Weights of a small mixture-of-experts language model, trained from scratch on English Wikipedia.
Size: 10 layers, vocabulary 27523, 61.1M parameters.
Below are experts of layer 7 (counted from 0) of a mixture-of-experts language model. Rows are named gate (a neuron's input weights, with its number), up (a neuron's input weights, with its number), down (a neuron's output weights, with its number) and show model dimensions 0-47. Each number is 128 + 24 x the weight over its row's rms, rounded and kept within 0 to 255. Numbers have three digits each.
Before each expert's rows: a language model's description of what the expert responds to; "raises" lists some tokens whose logits its average output raises strongly, later layers aside. This comes from a sample of Wikipedia text that the model never trained on.

# expert 4
What it handles: Mid-word continuation pieces
raises: "al", "ell", "\n", "us", "ic", "ol"
gate0:146127110122131108134124123089110136103142087113148151145149140171129149126137111119179108131157131150163105122128135114133146134083150149101142
up0:110129123112130115126137144111111087100116080125101119137129064135092104121122110148152128124133076140131100110146103120111107154123136098125080
down0:145142115137119163135121116103112147121103141136126147120117148133137115180130132097126096118125151124120145131159151078099125136081144170168132
gate1:119100091113143121133153111172107129082205086114072129117132110130140131130110121138118149138135105090084136133139135131167114139118161177091173
up1:068124145092112093160200169119128121120129144112115157093155174125134157118070166110120116130105144151150155118117120140111080092148072094148116
down1:130135121130112153106133113138119128112164140148151088107156112116137127129078142159075175122138103137138160137126114093133155129124152135104158
gate2:125120107114083126132144133124150105133174089145131146106143169101116123107134112133120160159154112131128121085154093156110113120133109174075133
up2:129131176106123146127110164111110129125055137138131106192129154119173124170092154109131099130139159154110124140084125084114135130139125115129112
down2:134116147121108147089141152129131146129127158157141102181103107151101104070132146132146127119123161112103137090131132162135139131123124196139136
gate3:139123096153173145100122147117123132127151116147130122137147120128114098151110155150108075121126139135120137147162130096134099139092137092120117
up3:112125164116088131134119156145100109140092134125103162106098110147193152110128151137114172169116115127158117097092134142131152097127127146151124
down3:124131136132123137108110142116142132144103118139138138145117148083112132137140136149133079133097134139132080144136147071125155117171131134119132

# expert 30
What it handles: Music and media nouns
raises: ",", " and", "\n", " ", " –", "."
gate0:115150147144139117148135107165133143129116134116147112060105117079141128205119099121113124106124118117109149090085131147131133105106131124086151
up0:097135092154138100127126108129160155130107168137125166143172110114144120107131147106134151142166157142140108153134122146146168134083119103137097
down0:129064149137148116171145088156108130158130109137057118146090152120127106171150133099140130119113122141096106115156099123148116139114137092130091
gate1:154128095116137142102118132127145110153102131145153126151090146132099134120152129136187154167083137136105153126108139111098160168139154116160149
up1:125133172108078114130107127118126147108140140124115143121208127098119105111137128123081092110140137112107107134120118132170106075103088142085096
down1:117157116111132135114120160160123127117146144122155119153119091175122132146124116149106117118164112144134114112122124116130141086077141120128116
gate2:131087129105109151129122130136158108072190122129131149125100128144091100139159107180123096102120179132159128140137123108090126099112168156183159
up2:102102149126133135114120145134164173125119107165138162157124118098134154111135172120151075141144159080120119162096105099128103136127148129108116
down2:101097103136119131102118110127122112127096143150078118136106123084123125091106088123169118122127090174125151136157103165114133099155126157125115
gate3:152136143156131160135138130114153094168133101158119121095073136141127115111153166117157169157099135116128103142133138125115163130064132116143144
up3:165109140096169159137149141128123103152121143120128130170073164135132092174102113170113125137118124150160122159154148136090127132128119131125117
down3:114128152101127164144157122117136086125145131123144100119103135134118084105130118122123096123129152121147106123148118125085115125149129114143133

# expert 7
What it handles: Word-initial capitals, line breaks
raises: "I", "ry", " |", "id", "ie", "my"
gate0:118077153158130150126150095180143100128149144186105165090165133121125087118149148143047094103142099138099119126126107155157092110157132095105165
up0:148146106121118140141140107118079122125126100126088127161072200144118121107127146117131129131126118124153143178102144088132132183131109125153150
down0:130120101106128117115128107134112134107130094134123148152145131128121128127123131107120140089148150114120150110127073120113081090110150123142092
gate1:126139119133160148150118109146091139158161093161080116147109136109132139144110119127195126145073128082106138088094113142144103165088135136125102
up1:136104110094101161121136163166098162109135119114118106154132086110140113133095133156087122167144106140126143186147133137124140162118136108164108
down1:097157116144153169130153142134157126136170112094129086128131170138105140124125115112080104159120112173148109151145116125093113144094141099153137
gate2:097112122136153120125141115149150134071161113134111171145105074129127123146116126126140087145176139139146094145136136087089115120100166152153124
up2:160159127129125104142150146108119107174088161140154147106122125130118132105136096150128120122125093140155131102110138160149147104161104159138142
down2:114140123170138095150140122184133131146131118099143166093130127127146108145130132086103121102151120124100131119082178114136147135135123146127086
gate3:180183146139149159174100098133167128121153111137144137150170164154067109101156105134162135129107142109126116119120138153068126124150102126084137
up3:140106131109146139100135145175160127117145112105074128156107090141120131120131152123163109112146136080133109144168143144134128169122138101169101
down3:169144162136128127167118144155134122095140160153091112125154093142107150103088125072112125156154179082123146165169083092145134107114150095144136

# expert 38
What it handles: Participles and taxonomic pieces
raises: " in", " by", " with", " and", " under", " on"
gate0:139126135124144178084103134154083109142122125158136128111132098132132121133104145107125097174108139139121110108112115076065164101104118139098129
up0:106124147150126161098088087152101159129152119181171146124121110124121115137106155160129118181145136100110099156113095093096132101094101106062119
down0:144134108129139131133149119094088185124101110135156092088140108130138136087121114165108130104135091129113111151115123137136142114132094100148151
gate1:125154182102091108149160124125072119157112126157146136141186121115138076150174132106136123127117150122116094138151100167166091119107154103097127
up1:112105110129138129086083140115165118096144127099129131115077104126144164114067094074112134131127074142173151116070142119097114125131092145117126
down1:124108103133075150146122060161142126150119120118158128147118138140106177104135148120115139144130166130108137126123130138119145105103124147138132
gate2:117138159128132081130136131111131138154153088125150115141178074139138114093134125139105156153112124151164131148138143129125109153112153094122112
up2:150136114132054124123141089154157167152159127135119138089108143134121121138119191159121116116132126112105159141119139161109164134157084133126147
down2:160111135104152167126156129106134143161131158143124083130170135111153143163107143143141141131126118120114105109142124097130135119112120186116118
gate3:161124125125092117088108083115094112128144155111142157156118164106137134087122086128120098119106144182138137135134137161173111172134119135149111
up3:172107111133112119109092116132131104188139131160121128141138132102125136112108140082167137104121113080172115125105128110131144145123108142096108
down3:121108144075156143179133104092115106150098114169130128108124133134140115100159138124112167129136153118115146134120137147104123120153150115103120

# expert 13
What it handles: League table pipes
raises: " and", "\n", " the", " of", " in", ","
gate0:116116101125079116118082169103118109152159135096122099128152145130110124156147149132125134107132136160114107172093123159128102076103117150167138
up0:160148110099114127131152115104110091111101135135156120118152104115094148141153170104145158097138121150136148149140145105103132087117125124149135
down0:140132130135147126114113129146098115129138139128130131126106119125123165139143093098160176126119110166135141126139133130128112113152145133128177
gate1:097154125171119143122112120109102133082144114164133100123119147113135088109173161121139138130139099117120154173154117171117185123130100129150150
up1:093161150131102121115111113117098124160137137142126110117112153126133147166077107099137166123132103161139138133143119067118118131156159134115129
down1:145095179119130133112143147079151142097123152177194115157136128113116062119119141133139125110119150117107091073169137139133112108084125088125131
gate2:110127136090088100143138110152116151107103131173105116189144135094152130128106067134134135148132115142137117162145133125138113120125118155118124
up2:144096139111101136096148124151093133139132063137119093146142137169147126146151120159078181132136145107075105108129150166154145119106152129153098
down2:117140121147120147138143136087143148101171155107107117131126156180140143115136109090102114165110117138107134121116148115128156134111145141141115
gate3:142131178112106137136124156145131103096155121134127087107143146152138131089136114073121124100127090118115128093168091135123101143139135131097146
up3:151132167131083130165160115117089117088137116087111128089178163102144106069124098123137156150147108102124134127159090120152091125138093136088128
down3:127146137102132139116109099103138093150168098100124108110117095101153170153148119177147163127115108116116154105098135110173110141178132105183142

# expert 23
What it handles: Mid-word pieces and suffixes
raises: " the", " and", " in", " a"
gate0:147190134139161150116103089119128128138126138108154097125141143137088101082096156094114104189138150058107125166132106138135122124112162111092104
up0:127193101131124119152140108128145120116164127149085123125116103144114103106149144134149100121125120101121146140095137083104118114125139113156109
down0:146113090143137146150130134134113127131082152136144097142096129160139098128148114110125107142124125126115144130103113094123123148106188082133111
gate1:115126107082126157138180111130143156105118067144161109113138163186181087131130128116127129140155137129133061130104083169136131126125126168117076
up1:140101147074129130070109127121146165096175060117131114111084142143124120139179156064147139125130113134141123135147125132117128108093136151153117
down1:155130144106175117134132166058116120159115151104101117123105149151147117110147117154125152123095139109097174144144156079123124138158108141144168
gate2:110144148109121153091134103107168139146094137161119126145110113144166134118138103088130160135123141092121109114119117090135121129125131119110152
up2:109163125091112111155131139140118122118137111132126127118148127103135087112113124173127133113122157131110120175130107106135192124074163105156164
down2:109115147112115204135096101081098101106168158112123168153136118148160180144088152136147145150110088124136115135142162121139126129105123128143107
gate3:126130155130100136112146110123129112137077116142154149138129104144153088112135126096178125121133084127148116105133111126136152153090134193156132
up3:135118148149100151130170158132139125142140124172152083131169116166116182142128130168125124138148109117092158106128143145135118181136164117125123
down3:109174113137137118150131139163131139121141105129192128127128088132092116152145156126135050134157142101137118131103144146128141123110130162117122

# expert 21
What it handles: Mid-word fragments after hyphens
raises: "em", "ison", "ens", "on", "os", "ie"
gate0:147104076117120092162141147146122155097085168118122128127126112220148159193097150106093094117096144124152078126120105133128120116102130120137137
up0:168095079112143099133138130152111125161123152116110144150131117166125156133110158105122098124118099118134100144107125151142119133099144150120143
down0:114090123081111128165106133115138154144111135110174150102097113137117119074150155113172131140171163116101172159136114093186129137061136084130077
gate1:154135127164185152157122140129166136121133159149148110160108161137150099102120108118112116131112144101118145147148111110163126157108152081149151
up1:159138107146113135111196077116104152126132113084092155156090115165146099064172148142132104155130118138158103149096131144116119123121118103096147
down1:162127152144114146129164119093144103146104132116155153129144112104123132170163125157200111162123146141169121113144147113180131083130127161131109
gate2:131112100095114123126107120122158112121167133138103126113098109120112111147126158116088113139124123164117130130121109140125138103138128121121118
up2:126150156121103100103105146136130131134097109117145132156164140091108085114161098126146122135143134107176157129142138111123157127073154112139139
down2:147146126131121167152123115131074176164145122136115107145142077120112104176109131124141124129160091125113123105113075105111122078124136107165109
gate3:097144134141121108142139131123110124124132136136158088122137144090135148136102094076130116149125158139142111120156113166143120099075130107137131
up3:095119112125120128143110144107106108144108132122098134148147136172106178141120139087118181110128081122141132128147161086117136122164114155144151
down3:153124178135109125143147088126148141143110118135089142133135096125146108143140127126124078158141125115130137121093118133145120129147110120122135

# expert 9
What it handles: Table value cells
raises: " ", " 3", " –", " 2", " -", " un"
gate0:173152111055136096149098113146132139131105140126148134145149131113113141056167129119104159110147124133143161155132060092125141100158142150168120
up0:108122115133102128115114132092152094169095099181127104087076125173123130187133142148119142116143130150132124123094169178165103121136118089101101
down0:126096145132098149113100151135133172134114141163147116106084128145144129106125104138124154155164133130134131124120138162157180175158164122144105
gate1:104099105077132131144110140123140120142117154105126092133188151102160083164158107147161134112087171079126130108116139127153118100148099151128144
up1:120124116149157150136150127128097099168135101123143158124093150157121138160115110108100112125138136109130129128149114140093123099068132143140153
down1:177125122091124106123164123136142142167135087148150114127119138146130183106096123087110127173096140126156071159134145141180137138103166151163163
gate2:109109122080110097137130134151173143112131159149160123112152081130116121121109138187099105112163087126130155110134109103141139106159109114102151
up2:076131143131116158147148088075120123123106161129097078158099181123105098138121143076155114094128116103164144109124122121087115130128131135133157
down2:139077160074128151117105116118099138115087094154148155149147075107119114169115127147133126148120101133149128130133146076102165133075114092154106
gate3:072145089132118121089144078128113072130109106137141068147133125115125123155127156123139144084134138120138141138114122116124103141138135138145121
up3:127155130128122142142122103114103128134120127104182103135100153145160138138147114115063118119096141118075136115119093098118091118168154140117109
down3:143144149146133154104113178142098132148183153094117185148098112142138133105134089150156106126122131109111115133155107132119151123122126132148144